config = dict(
    n_layer=8,
    d_model=448,
    n_experts=96,
    experts_per_token=4,
    d_expert=64,
    d_shared_expert=0,
    activation='swiglu',
    moe_layers=[2, 3, 4, 5, 6, 7],
    router_score='sigmoid',
    normalize_top_k=True,
    routed_scale=1.0,
    balance_loss=0.0175,
    balance_bias=False,
    router_logit_norm=2.0,
    init_std_router=0.0151,
    lr_router=0.000899,
    vocab_size=16384,
    norm='rmsnorm',
    norm_eps=1e-05,
    tie_embeddings=True,
    optimizer='muon',
    lr=0.00373,
    beta1=0.95,
    batch_tokens=[32768, 65536, 98304],
    seq_len=1024,
    train_tokens=319300000,
    steps=5453,
    dataset='wikipedia_en',
)
Below are experts of layer 3 (counted from 0) of a mixture-of-experts language model. Rows are named router (the router's row for the expert), gate (a neuron's input weights, with its number), up (a neuron's input weights, with its number), down (a neuron's output weights, with its number) and show model dimensions 224-447. Each number is 500 + 40 x the weight over its row's rms, rounded and kept within 0 to 999. Numbers have three digits each.
After each expert's rows: "mostly gets" lists some tokens that are sent to it at least half of the time; "raises" lists some tokens whose logits its average output raises strongly, later layers aside. This comes from a sample of Wikipedia text that the model never trained on.

# expert 20
router:541489470525492436546448451505520457486458493430505529540482525511552544472555492456531541466551510470461533548550496511454518444491452507554455522536448513489453464552460443449520515485457546547464454535533482472448458511563444435563567502488565451493547546523510538555527545546451463550456511475518510533436482457439451480541468555549501481442488460530467442516483483575506535509557457455523477544480534488551498465457555554489566502478543506435494459519486465566544475466489479511452500567457448500459511547456500442531547549548459451523525483485522510445511454498448440489466456555519437453556550445522454448541561528537454535444554444558544553479517466503556536501463
gate0:482523461503472538560531546462506457504476446508491494503577489507454495507501543522469571496453522463400498462471438540534401582597519506496514473538476467469516490486498496571604453540567462493504483527540547466551480482528536529475452567471492502552460516478489479472437465439525564429524523579499460531481466492474490552526445530418491496548505526527493489471511509497498448446435446499483424466458516508512551487519473526565460482527454506513471514482479397493430507519468445495491484538534533525546501458508525516512482490491463501533495500426490444521503485550552533512550535484544462528510438467496510495436471503552522525621467569480541467474587543602501482532502
up0:501490498528553421500524569447477443488478440451509490505522538555491496489583440485516557498454603409467511542508523491481443570553516489493398485535530545421509508464522468572493531495524470508542494538505497487485477476541548489409505515511504445594508517462477491501538524510527551475501496579473516575462557560594519505558468469484506422543508516465513512473490457507490524415473521534413437458480524461471534535467560487541501499513516518502481521399532476521483430539541443531519384493439552510563508505518553526549507521542560529435496518498470483512470493522463538479460491459496509489498501516517473551502495506511450543491518534501491478458474530456490480417504
down0:494487531532478457527476479490519453513559439515464458518499485526581466444530502396482494610470453455536498450510433464542483502543497535484469533478529476524559428505542501511517458445527470532445439502516503501468466502486466458470536498515550482489496400519508487507487542538553515477475430501528523426547465514502559502421484525538599510490462464526469526471503547552533504564446498496491531420471509466509475482424542458529456541542517452525498529518501433447493498479492426509480553578515494487504431523472490537548547508466558474468501529495491531446452391507471504541507504482506490547496400474446498477551545451493502528451557592530548462528425557445524469565531
mostly gets: " MPC", " medalist(s)", " ENG", " people", " Animalia", " actor"
raises: " defeating", " respectively.", " Peace", "utional"

# expert 90
router:571479477528493444552462440529524473503468498545469542525485538458598458512531504440487564507582450488494508547540442540472532514543414484572475523485433488528505524497444474484498543445502511555516546525570499506439489511554474518509550531492481517494522520429501488522453540491479508471520467453494596524414499480469480511460470546532531494459494450558514461518487475519570511481587437481559489512486595491553484457481494501543454349489537530551434500494508483496541472511525521540494518466462479482461540515501493539522531526559475451530461473499521498472486499504463461508465430555450535438516543437531475474550525577583499555451563401512518567498454523524491515532495
gate3:493493547454540475510433530494461402444482480478509482496482513629513456477549415476437547527473466505464459454477471450535508442540518528512439524470502501510476400527518572516542522521503555449532463442521480548547486485506459488534467530526475531506538464566534561482500522451494548498537498430386491539548490506549494496517571415492487552531537464456535473538470502494490514535492538475493531547485498584504566571537478519421459430495473534521486468449505424518496514482447494521533542499598520512469584488473515554447520505546576517498505553482472480510523422455463461518540494449536508494470492503509537471516498565498556508504480475495517539529494478466508521487484
up3:481502503537468521460502545460478573523531470472437481554416473438480522563510415494518490534499532427471480509516496477465490478465514539485509492497518513505514518500499484456427450438513486525505464483502562454516530511540517510538529507452465464417543497473521540486499458499499515494515474416585571492472532459454459490491550467456543509496497424515489612472470553508487511529486557469399491531490481439463461507460440519548568497557458607421474532486537545501520461535561538519485504480464525475547472508496502486490463504438596492482468475532542516485475580534517545381492491552574512494468507542473455493481519473510482518493551496520506501531543531481426523489534
down3:432481452466537448497554521454452518497562565524551454480429482524491563480527485484448547493520498510417612509486536511420498558499524598487466485464563470483546498448585456501436552470482504529539538428468547519495456499500520509481532507499533496543528515570501494499570487541518479496562491468507534501498530546575498507463521550485498427508485512498496485487487568502531485479488564500458455536550511572439521428528462446493532514512534456517556549606474513572462548471523487482525509486474521553499483424563440504589497546486457531476497484490527596527605512528480478463567486457483477539605455502491523496508572517494512492542457429518467443520467480529529483489494
mostly gets: " were", " is", " was", " are", " be", " also"
raises: " a", " not", " part", " an", " the", " also"

# expert 45
router:553494486521499435548445459491512468482457488432499531527477528502563562466551503447535544473553510477465542552550488527456517448489436506557453512546445505475463478546442446440499521483479541554475439544542479462445442515553445442560565478489555472504543543521510547547517559554452478539469512495500514518448466460449444482544470561553496498439486459537468443526485483563495529514561447460524463539476536480543485464449546570499545510477539526438491474531481457554556475474488483535457501563463445490458514553476507448507548545548468451511511492477520484445529455499439447477470453550519435454543558456522472456554559527544451536439543455553539560489512471489556531501471
gate0:477510519523509500484549498534529505512489460453494594461514534501479472566454477478494469595491510447489473472519522347476514490545468519441572514436463488466491447446485579573419483588493494483503469492472485487486542542576551520551484459532540507487568509471433528506500534457495510522523494468531471497547484491485560509517485544491493542512479556526521469504555514474551471507454502408546529534488518536516473513487522443517528502418465432477556449522455457520479548527503514543461429477486571522495510441530488516485453491486485482448464487495474435474490497451535531552502508491551519521501449512543491495437440534466483542555492570400474475519563503546508496471535
up0:481522529515603496523546539481465511425487504453493420472378506492532526503460507517501547375485569453476541453524501499556448451552487502494479536443476568447446477475505448460481484508452521557540438519534494466576546545510496482456498481609539525515490509492511562566490506519510520464545556437541531520473545415507469607457501478468513559487511485488518435573480485493562564497455469548451548524493582470471512514503478516485585519523499491548488539471528545518530543551536512499518576498589444507458514552543487544527444491464486525504553461545491451447470465525502546444441513455480511495535496508530454558561505560482545538533499530556474488455448470525456567498447
down0:550499502491459509509538466567440375555463430447514497445518482522448527420443528503401552463506488491455483492476508494503483481491445531492533502502518486511486516584543508456523538523533547509547533513410519520480527471526542525506461514509511439599573498445570473487506452381458570505499520535483539517498468479452459448482470443524510512442461482524488496480544474509524458490449508555488562511450482515551487443540503448538439518435498460497500477594514463484543513497480538544483472470479445521506492481522458557587453528485533423498504480475505518546516436476560503483503498480452504498484461494525425469542482499507554508569515512519531538519473576518450422528441
mostly gets: "|---|---|---|---|---|---|", " joint", " look", " appear", " Ref.", " Nominated"
raises: "ments", " of:", "ment,", "ment:", "ment.", " Years:"

# expert 15
router:559501475520500432550446451513499460502447483440508517535478528500553546475545520445527544468555503466466542552555496541447501441499440517550452514543440506477464466547454437447508524492472541561484443535538473463453449512550438439563559491502552467488534555515517534548522554553453484544460500501512504534444470467444452485536469545555485501452463463529470440526473463555499522494560442462528466544477543469553496457447547556492547501468535525442484482531475468558548460486492466527454513562470446491460510554466503437526541551546457443508519483470515483450523463498445445469480453550537444454550556464515470451549561521553453547443539465547540556485520466498561530508473
gate3:464530471515479459571505477464512494530507532535570505499534514496506507608481484546508505499434452516514471418470500474541511577523515544486520489466383409508536494569522537545446448523537466485463566531483431531519564512495551539471537455474478523476439448449512427537525491505503473513528562521527427482554482537585493464485443462466505588505476498508518584496585499462529507432479497563445482447454466565502461526473417487434460466503484490513587474491406509510415530545423558573526459514473552513513551537504502491486469504533495434452482573528480515485525562537527601523530543527462465515455455534473478448546458483496526512529416569385482476443503434493485508552462
up3:488534514486428457463483589549517538434528434487588467425476473515513550474490499426473552486513473564472477508506574488478478466471539499477584494519486545468530515419517450476514497431480460496555521472554552477529566548569552513564501508494539532481530499509523492504439514551532499442536471532449473590501497445415490492478491461519488526541504462469490510478539456501562431453601512510470564422575454451461474496484520450461495450573508505518510497402525540466555445448491502503492533544578425492495409477520504448424452459478495464473539467525466502485469460517518412459481504516541512498504479514442495540475491530547544532478614477514511488458518484500501506487500
down3:473490423535458544461523532451517401565498530397488500505553524477488549501512514538506543512477473406500514536478514502527576553495479593538488480514492530462466478503454475479505481462559457465500524455480429459499509455533465425516424416514492455527516500489570494449426499605502525476502543554536498498565411509448540553467501487481459549544417451548445469492513533432472494539481424441511546499452457515502497527535501465499516527518550456529524430506554437501530537517496443522477491431462515537512508486514462525569497475549504466517448507505500437520490529509527439577531536507537485548538508494556521489491478525484511498490492455505510503477513465516450584442455
mostly gets: " Lemmon", "rier", "dal", " Berke", " Oxford", "ford,"
raises: "eph", "eat", "class", "lon"

# expert 38
router:569504516560481457531536514593519461509460445456491466523464560515570505501525485555530502487600453513460525568583445466459493478506547524556504522511466485506552539493467503488496471439489549473533483486540470450452446530585487451497506456505480489470541562531494532507444500507454510568562455516489491549447485482477458538472535516543475506433518480506456455457545543490482527486572384461475477470510582464531451464487495509445533512515548432456485498531458477523526479407501488524459556534469456512472436500448512504499483539463473446485488533483550487474520415505460466494452433495499437448485560470479508504530581551477535472496496488515481563496448488492512467512519
gate0:523550567471501506487511533484558467507477499559441583497546460516499457516527437563523485512498547477426564534496519572536488500467525491488519479535500470518588523509512512494522531587536580511643414487509544511528438400493531517477516462494444507440554473488487493505503518506499569522478445489537488454470505583523497558445502494500488522473497514517484480534549475492477549540492538510511584493562462558461439461586465516508522483480514504469438491480440494475493446519453494430488519528539478483540489489520488541455526526430524419481590448477512496510516532500483519436541518537500494515516503491431556492522504470463514551485445552440542467520572492478541488525549
up0:514526523434503524547497486466486467497575588474498483483485566494522502485489438442456480645514501485419480511504450496488499502475563482499447610488484506499441499498482505536548491570523496538526424540473523593533465484470528503505471543426469511427591515486543451471471398506563484520496498546527557431513467562500565437479431479480570476514538493574433535510520449529483448536492473501515523546512514508539441490487478528569426521556473524498506522551525493441502471519421519567485486497467472509525505520574491525481467506525513541494623486491448535467414446524495420505582491508556477495491489514481527555441474482548501485509498580474507504481494562351458549474425
down0:520564547469415471458490548549516482460447475530438440465511468541471541555447571466505460494457521507518534524402496539493474533466560504520543541473575463473473497488487555509476497609458481528515476485467508485495501533477515495543442512480511596491459498455482511441576498459439475544440534498460456488497562534549595456517502467462473479499422542536473530536476587538492480527448522460489493516606459528510478476485402500488454414500459431490497484460491488530585506570508569552469467538555510485448528569530506421488477388492548526468564481387476456524526470501446571429547494504527487463523465517493588544507505559529458493463510544449518564499499493470528432457496
mostly gets: " of", " and", " Of", " d'", " carrying", " State:"
raises: " the", " his", " its", " their", " this", " these"

# expert 82
router:577490426499519470513487425522530474455489512520439495530521487502511508440453465443524568499566460508512571547532480539484536410545467461601452498455481433548436463496407443464537518501534524501506468491550443449480538482527444467480573507518493507522529532518538489511518499504494479521494455485482490510482453449459463493500492510567444554516489485536532495530501543548485502484509440447506515477523551486569499499497553493437567444480513522493500498562504506508585489515440519456471506530456455434448497543448452483485538488557510456507485516510540470419561502461498493496421419513483468410540592451550504463495530490540438437500496494588565542502500478485535483556516
gate0:508462470447534503505539504545474519541495556555427524538451588513515446478475540473519514502497514447404490523513501563444517477496510536483448504556404429569474454440499474548505518452526482570499495502527489466428531471457413532482472456496537530526477491417479482419560504519637515551515527501474476465443515465559560504508515542482446475482552532545477519449512541555489481508497471557522547447455470448425472581480484479441485477460443589462563496458492467418511570493477438502496506535526485523586524442461451512529476531455498460485487516530554441494473488504488503500504524495484522476487518507551518470473458449459459556548508541474525487569520403416517525482507
up0:505486529485593535503489535481501483516469470440536493544547593496473455457478395477506479457536476478507478518514454545420544503474487505490534488520399501497483510510505411468479422478464485590525538533489568426486459547488565516487517469495524520553415492485513509499480458494518528499491476600535513534445536537468429479517441484468473401451533445510453571517560492499491520454487535504485571569581473485505517552463481489492528554529474577527480448474493438551524555583515505452485508407529635510500462453545414497499512519478479530530485487475446500469500509585480513586555509500508504512512514526515502511526464502531459503476491497601527496435523506532530526461488
down0:493482558500493503504559550490503532459516504524395442534544560467484502549459481453504441470505448433535480492500465490494541541491407494477510390565503443467484512495521564530494456499493497426509492529455504557575519540504513503535525553529424463457443548540479428521539488430606555445511530503543478517509459508545496481497437544509520467494558489500503571460519495483481524469502604477421477546527496566473478483555453480518530492530536529533503485567547537530471500530565506485476470457489520484492454465432511424486501486509560470544499589479532585450479456511517515500509500478544517566506476474495476510629390541493514495554501519540567547494522534444440502465434
mostly gets: " p", " f", " l", " st", " r", " sh"
raises: "oded", "ained", "eding", "ending", "aded"

# expert 63
router:552491473531497440556442461506508451482445483444493519539476533511551546468543525454528543470557500462470542563558491529440507439493433515555461522540461504480463483546450446446494518481478545554477447536533474467447459518556452450565574493489557477516534554519517542548510554560454472555462502491512511529456463460440454475545486552553482501445474459523476440529467482561482535502556457460527463544476535479554491472445542563501553494471548521439502464527489463559550480466481471532455523567453442485474501542478501446517555552556464452512504485471522502444520450494442459480467446549535438444543555451523474457537566514544448531457544455553532557491521462498550536500483
gate0:494422546544480485467556489552487499517514475489464547508526492471541514502591524538502528414512527524452540479451469544462433504520493495478502515503469586456460418521520542480620439495480463491462526481510539527531515392491515520480468479422432471559450454491545546441479556443547505496492465508491522499577493518485563544435520579467571523507470504498470478500545507498510521583530462571522556542533500509450478501484441429485482473520511515518542470513593502507472431492605502464486447480468470521499470425536518485553507486501504546473511502499468457528413494507513483509594548450497507516386442505533508577400495476494519417534471507463417480473457631455486548511507
up0:491525506474525454475522576544526524470467439532465490577517546514485479548493656525520512504505469530476509501426541506615471563456491501496474573565490511517556511489535487493418508415501530452559487519509549449532471480430522515504487454549605441484457476543535516529529445440461505546498523445523451490558511488492405496519549549527474435508529538453404504478529519518401520511497353477425553532493472490466510496486463480546489479380481539511470484492560495496452532528503451541576508535472552505507495491456514459527520437510493499556533476470499485501598464525495480516472536535485478485509511495501437419572408484480509501470496454529464529431570539528555432459489
down0:512433546462495489527488510486585499556458484505446494503490484501510495403483494559522496541498495490513419492467435498509472518539504458439501508566553410501476553439488607480517503494501476481594489512550521505492559536486525551465501439496490430488480577445523461535492579488428451503530520544497543435571477432492440464484482457483476455462563552417459589476546533522490473512500534551519489565412494446522473528491540475506476539477469613515588473486508494485452604464413530473525490484467460451502493520495436514494492515425509525500540547454502504557434446456472473494562486413492498505485534515535485486549420556460576496467460525462466494489476498530475418539524
mostly gets: " 35", " 36", " 33", " 31", " 34", " Ref."
raises: "rait", " Fried", "atric"

# expert 17
router:574429515530500487587433488514520490488506502450486539497487497471508529425491484476499508470567476499514494563542453578512493508546434463581431484536439520428471493487450510506475549487541571511489535478579469441453489579468465444467541478549521497461547516533466516542517599548502460477525532555460489542458477485513462557562452509496464516471483489485439453454487478548523532489528476465567432531531588470551534532544530507467565596516547502474475530468486478582577470435579583505460545511450467563476497499472505468544469531560474509510492475540533521442513531466476511472428417553498506451493561476418527466569564544559476468449533457486528551514469431460470484559442
gate0:492477551488562454489518560501450467530483446497529488540503478552437493466479527430495449495498502545560484471543475484527504598547486402498483489523534529565511506488524544542550516496542490521559475517477506414488447625551637512509513510515504498506465455465415601446523547455465507457489450460521515523565433473561491547460451465467470510562542501359443533453557519483488454444469573455551490455450434525482508445567478527492524494476503483525475400565496581595477457467500491469496469546575553509540446457521495502520470460589440521540581498502468478518442571443546527420483499518481503502486476489477558509555519493545508468510534460502447448456505472528454524504561
up0:504576455515587511488509522494518457536593539509438503567490514384515479551599428496445497460519506515483513492511498461521508451473410496498485544468426518564549515516481503465513372489498491478440519561476459515475472435513497509467486504453484515470547545554500540483444473515529485498488595415498499488447516518593514520452518548502546529504485480477515460501437474487562470512539475547529617562455461398488528534434479537509470482460483462539481499470489517424509481583548510531471499540502554511425521552444470479476583549506568519449465482574484508519483509513507488522493514590450438468541479519548495503484513434475513502478489501497480502534511456509461489548483
down0:495499467526472528458540471508462517550525481456477474499435563447481495536493529541512475398445505532571578485522499476494506469506510552486464512521501485476505538498471511542472496462457510466510482517507418516530480488534515522488521490519499533511518480532508468467458464535495541433464504547448536476488467512560536430466428526452532441534480467516510512491476510461507483459523463525514526517501519516483520490513516534510455510492481487475526493442511570541436493466488518475474498456556448529463394547432450511535485459478487476488529481473501449484497557503562488570507568480463556470506531455480518573503480526509483533435511444424486491498499506525567488526427
mostly gets: "ical", " public", " local", " national", " home", " football"
raises: " and", "-", " action"

# expert 69
router:559453444487501449549456557434580494518491514445477498497486543469523533456520453536516569461578446495483509558530540508474485465518454487545530489556532532491453528528428515445501475521448588528483481479495492580432461448516468423429507488534491466476536518547483532525470504508474548518509527561490462549477434481448442494553479476471434483491436451509536521521477488503544477470563440461574464526516553435541504467473512537488540568543544497458532581490502450573552473455489498521483502560491474556482520495490435505489474524476515519441508552485535495466525501514425546474425451580540509441492552482492556470575557499542566454481471475511571574567503424461493501430507
gate1:458475526464548530506506558505493488437499511474511484492497518513492450392419423455603581493513389517466487439490558486450485512458509531487526586473568468537562470461496463492463540491513476476513485449485472543511495473491541523457529478519520475515512502515516534487509465503525459537462483539473592473503559438493493511546476530541441435507441491423505557523482493509513489519534505422536479513443450458531537483518454494475520450602517544488500471510540533474505549504457531435501532516586536552477545552471511556413513490524510507494543522576480478542528532505517493460491512513493543482515438573480513462491522542649474498499511467498486495520457549524515424445493
up1:483440514481474452530524545472473527494504553457497501493481483490453536478485509540550479526493493466565440507510561495482519543508484407497500525494558543473472514523501520478534528522545572493481479463450503396509499482473512513525493469470506501480489499506518490491525434486445485526521480513478576436525498565472555516471506398477493447461409522456535406463500501510531475526531481490532497484467534514490541449490474550486433522517524586477458445511446458476481501530518488451563454489536518494502509541474461469469464511553475564499417511468497456505345501469504525497631494558479477506484471495543522416593462551427474480538511539514553477469492563487470426415484
down1:502389508470489548542493518447536456429498488501451507494396502526454523430489505485548524523481511434532516446472531455490537536496496509505592499509555490510515492511464556332556484521504447467536501502471520471451554523481466496497509408457526447525487541465533474547529528501452458486585507501499495504493488448497485505543505489510433529494503419532525508513532473475469500555479515467555513471400476504520501460447481518417478472537511467480473436460464507462534512450446495532477393478517493500559546529451411433450518491507481549509451557474421410493504500498509454469478385537446460479551480549539499542508521551455476497595427571567569547475447530494480538422510
mostly gets: " some", " new", " more", " most", " a", " many"
raises: " time", "\n", " in"

# expert 7
router:561503559456554436543481516452523441456406458437521469493546526521572581479531459470486469462594572503538535573484498512536548442564429494519415597495515458471449533552492465534463504483484503498484450561528511441420468452518460464466541528536516515519512511546552450438513499556446410523520426507550485470457504493442406529480492498515477509490467489524481466496513525510530484527536456447560565533471588499567532525439513514473550538502545507403453566505459461464539503494529441433472514488465468478502474485465437462542543511531448497494536546541434512454469585514494554529564457455520499478474544450522501470561523475602468495428456456520518510550546487559593489527497
gate0:504552475526492453467496529473470475504454505524463523484535542457430517460498497509513507447439534494432517521452537493522462487504517442498490472510455446533466552541514455584494493484425513458497538523517453517449497457512504501546520505482514530423446468485481467526544467470543532531528573537586517534529598540518500462541548429539487545476448506554493444486480512520479471558511538469452540484484441429545499489534439490472563516510505461489559570533516467510514458496497541433518524515509548487461511565503446482458561532470469561547533521449503493503506527445500502491469524541476503490530494460367499520525452536522506499504501465553533465397447606459446515510498
up0:518501554510423501511520498583570461506452467502442453500458472445498499503546510471492480524541475494448535536550515541411475548480456432497486484463539506554509524508506473486516465554447446453484480550517525469520443499538501496544536522461463524463480503471561474426526480565522572558530510515474474487489458468494536508492518527507474496498542420513466483414522495536471474541467495467606505484490448548482442492528482493465477494446435489504461519482550449492507520449519490574464511418455544582562493494492440509508511486536522432491539438455520459497489497482474560499519532470431527488487536503533466452505538484568475523495554491472488479492455468490470494499551
down0:486428504585500561472548501529501499480526485503543478518452513376486510553483524535496533464527430545433477477538508515530519460523560552531472526481531475524532460509530488531517514513461462502495521492525477454487406478500440509478539547566529498511466566565500541528471491548475492524474414465459557399480553510482579579600512506506569456441517506376439488602463506577445521564499506457421502459490493568491517531490513560450526563487552470483509566497533525517466446483551461550499550469533534496445471544494486522456530499448445512536526481512558487494456450468580462525487492474433524543508480475450469551495511512494519451539542520446447466456487502484626495516518
mostly gets: " in", " on", " between", " at", " from", " during"
raises: " the", " their", " a", " its", " his", " an"

# expert 36
router:551491467488482465514449472504499468491539543456482509483471550492598523554503515452557437522565512480533483565546496492459522479489425531578432526482447559494519469511461495450545504459514524578503481529556454464466468550510478437573552492471557521527528485463445456539480504543424504588559534483507532497467490506528468544471471495478488498441440473531480514478469500548457557501585445404473481554489547479496526500465543540469534510471535560420480482514466467522510482494475436622477493526498520501550499536491542484451523560488495465486489530462430532445498512573458495527480438591525466419487568425543577469484569538507484466470539443521523544486528489519525553511533
gate0:509544496426479475539526474464532501500481525572512434496531521515618506537565451514476545516441517455530573532426483464547519550477496491498493517479468473488501494523501502493483456501495421499570523475539477433478520507552500534519523493571543533577497474545490504496544481458536457443535455515503483518532507479475561519504463447497465452464427489460476428484508521509493563482532515528485464509455455461494489555464432519430485537540536526486403514460517522473538578570530538530517468547443604473592482525545472521506523549486597520589559477466525530473577506530516466457503538438464464476491480468523513480428486490501506495583491554433476462424473509474458431562478
up0:506583494497474484514452570541492508522544544625533466500463468526521524488508434479482514494489518490545431477525463464495528502562512412497507524476496437559471549515513432514434491478532453515466547488520452524494482539472457483475491450483527478473560527441562514502508511448458499400488405480455523528461448469450489416474481482471529488469454543527496482459476451474511618470554536355579468433549558530509498470462522479594576500528487487520441567451427485552475519527587484446499497470480549488500524436511501511508481469494487534573505482508506534559459562515501543552467510528500517512485506514456448522416523540456505551533499540495533498469505462437508484457455
down0:507459496456520563570444484456519513497444539462493531501492487501556534462498522511499489474527462473431432481498428463543500402548454533512498514451489620503469482515470541503505480499417498539511449554591473506439476479496472482515515500437456457526571496507586490520504538477506462520526543505531492432532568498519549462446517480496494499528510450509525554519488533480498523546557507486514479572489580487469508555518482531460601469454436489493538510430461570569515470467515492523462491499457550527462517484533472474553438568529523523541507545502528576483583533464497447496541508490492499492430434504557499494491465496515503501465486508393548486473448506589486553420453
mostly gets: "i", "é", "ă", "hi", "ó", "ü"
raises: "ub", "it", "ire", "av", "ise", "ich"

# expert 61
router:587469523557550434546503471521518492535529528478456484453478493504550556481467503470507564461577487456489529568549449529440542505533433546567469520550498451406542443467419437494452533463462518501537446571540473479456437435554508444436469569497559514422533562472486533548526545568476510469470500512501516498492450473444444510522505564488525482439550496516549439587499500564509478479530456491544490462510520489612504527448501581486508496464548522405580458548521546483564535436475434449516518511497386464489531522576465467561582567547477485510475432541458503476494490523409466439517440555535504414460570510504471433473540489529454518485440529452500531575556461555563458459519
gate0:494556534543597456510519527450465445523509496555531474560449457485505490467488464509482562431502536474534461488497549506488494534471509518490488532493461445471453502479542504518509493530548450452502464533524534486514453499531540532463502539546577551497490467547441603491524420492524518495486488500517543472459483556436493460477433527470528486463527436521468555473499585542546502485491447521509433514475462496519579469503520565546515493526527512473535494581559486459504492439483552488471439470497543514412487472465550498450505431523352519525543505488504568482473568506492422504427527572506515500597503493516494428482486490469441495498569501445433514502521513543524576455529
up0:530477521496548508517522478516442520476519466488503540463449537476477504552510478473507512467561559454510495518491474596527460511518509526501478486552500438479402481488503527493400527527463493510562548511513511498552489457486483508479494448453525527532504471482552563563543621517460554493444483551492514450570432500478509415495435439485489576492493518616512442587537502443456505487507472425501543466584552454561513506451548497480511483509515451518478485465515517511453519474535555488507582564483502494424417497523539575557501480546520498512470461527499477505480501485545457468485506492523467489480511532546564608431528497489475454486431578452517425531509481561431467544588
down0:522515508582471505514480393509462493537476521524492479536537526519496486506448465555501494506517462493514564535532574521469523481468489547461525547520457466562475537504499444461544531466541507454498491569488543466538458529527454493476486468544490531458571580531516519491402452529541537510470522537424545531495509405505494540521495508502489426495538493549582549463498421466580545474415647468455434509535493611468488490486546500589491529475527483433499510536485479437495492519476566423488503462532506465505522518557536527522454531486473515529478488522498535493469513479477509476456429536485560498528479493510489539544490509442437525579525521452546559452480509485446513507441
mostly gets: "ers", "s", "ations", "ions", "ins", "ics"
raises: " of", " in", " for", " and", " on", " since"

# expert 13
router:560504503521534492487492444473516553483513501510520460514509573492556543531461460451493526495566447526547588537583500527492507453515468535594522537500475545525512582510480525461506549532516514549496475480522484480424517487518485435483513437504535422456565477533505489550551536532463460558436479478496551469498511509463479549497498545524497535449458461482453498566457465499489494507507465493500548558433548430505505461447536464481531492462563488482525476528471462520628532555480467501462476579508449496539548433420480413522544540499522474505485441473528533429543453516439499531543445536546495417500565476420439525532479538538494530456479453556506549484466440512507499550488
gate0:479452583507561522498550465435465587534490468512509530419531506582545488493512512449485507449441510581549574460510485469453475607462413479519556488515494467470483510507499545534501380543529486554560468515506484483478408518529457505503472494558473469529475508589482558475489526469533540463486471410370486550454476494513483524536533542474502509530532533499502511558502479518468502494484487453451535562535542497426517513539517528497497498518490517496534512432473490484496520524513542478428494524581467530509449489466467432570554517501479546534496482510470566479568452472485579452500502498428549509481476539523539488489405524442511511504500516521483512443443573508470448545495
up0:518610517442503482515522520479322437477481626520528497506408535468479492430552491535500514482472533472550544521513477523423505520541458435469476550575494522532424433551485506506501558485482467521507540483564512550530459525502467514520499559432581506404419410505462485547510568526465486520518461440479518445522479493554478474463436437441493476457483560527498485450592548533514447538404461503477482508540628543516510484497488584489519477473452441494476459478545469524494504574551519528496513548509435473521543503440471563435548558500556467482584547447517473510524511458517544510461512486427529483480527499477510476492501399444526471512536532424541481529488609496518511495567
down0:546557534473517504507448456494612420528484520481457526456449489493514533492460541473515499460445491556421503515534454539473570469512485443476555437441479497468440601497483489496465520521473456497542543561501537545484585535527508466521520454515501487545508557418485501511449577500499457474444555527506457514463569465506480505529527472481560427502494456483446457513482511519496536576420481586494465517467493522473525512547492500473521532486505459490515466456515470490517544383587476558537468482475560542481530469509520425495487542523479417478417513529502484480522576549505485475524510442527518494492545492488609497472483503461463538565497461478427498465467546494526478461521
mostly gets: "ATO", "ohn", "ch", "ð", "ę", "ğ"
raises: "als", "al,", "al", "cl", "al.", "alt"

# expert 27
router:609452490483524512523430491508506441488436516506471481467456488503559507471545543453573483461561566427550535575562486552484534479508490457591492516488441593535484471474418489483443544466534468540486448563507492458411522494531454449522511446476529517546481464537495557493451546530490502529452461486538470533470465503453503522460459514547479516474474478503463440492500508515516577531511477486513487515452520442518478463485548514434541480477508516421514510560452446556580446468511557480487476539487480545553500532498445437507524537519534485519496475515520493427529461542444495483468438545512462418518583443452484477533594547559506501468542434533506552463492464478500494536457
gate0:493488520503442542504503525510470541493503522482522495517530469545484504472483533495526478529477413467470531480445526589492493459421558500452392488497514506520447351459496497477468445478546499556515569496494494533539494593497568479552446478531494444518397488456519484481587568465470522447518484517571533503499441475470497446513420495478462491532501495504490502569527482521516494478514483478528414471512455510457520474497516468477486492508427474473508483513497551513478442457438485433519500564471503514521522473484498572527471478507479485508536430577556525492494573573529518488491524471583510523465500471422623490410550458538487496496526557445477469504521514495496561478500
up0:530518454519439484505506491492511515513495522510512544518479500450392516495432394441540512565499539409490528516543474563448466483529488532489506575472441533434556489554478531489520538477478560524495515462549548427589436514546530502517508568547553520557530567467495500473510499477534540542538499557575540508525479553491530551509468518474454513493490494500511433540493493519606501445440360510480547585543487445488523479552497488455481543445480422500452526525484485547517483495551456477508488488474527510487446461512473505494513475506426475512536468463506519498476470509511477535529505443477491522485525493437456513512486511526528531517483504485484526501518451554475518554480
down0:494460468588502552603475601495488455553466540503571504535528439491510529476563508522579486478488516437524508472494520510510430495485447552508523487531501566462473579505496534492432530535379511471510560480476475527510551461481447507537464521503504485496533528479473507459529485595482540484492475527496529515532524518481482452497454483509481514507482541527454494542476539446380533486583450571531528532454456556474453548460550533485483531490456453461480492464462507439501509436542495533502499478473493538486453515595427485602497462485429562526547482517531456527502525458518496541490492454506543504529497486516439555574462511504584497502529478407449496489401542602497460476592
mostly gets: " touchdown", "ushing", " breast", " drink", "aughter", " lock"
raises: " at", " on", ",", " for", " as", ")"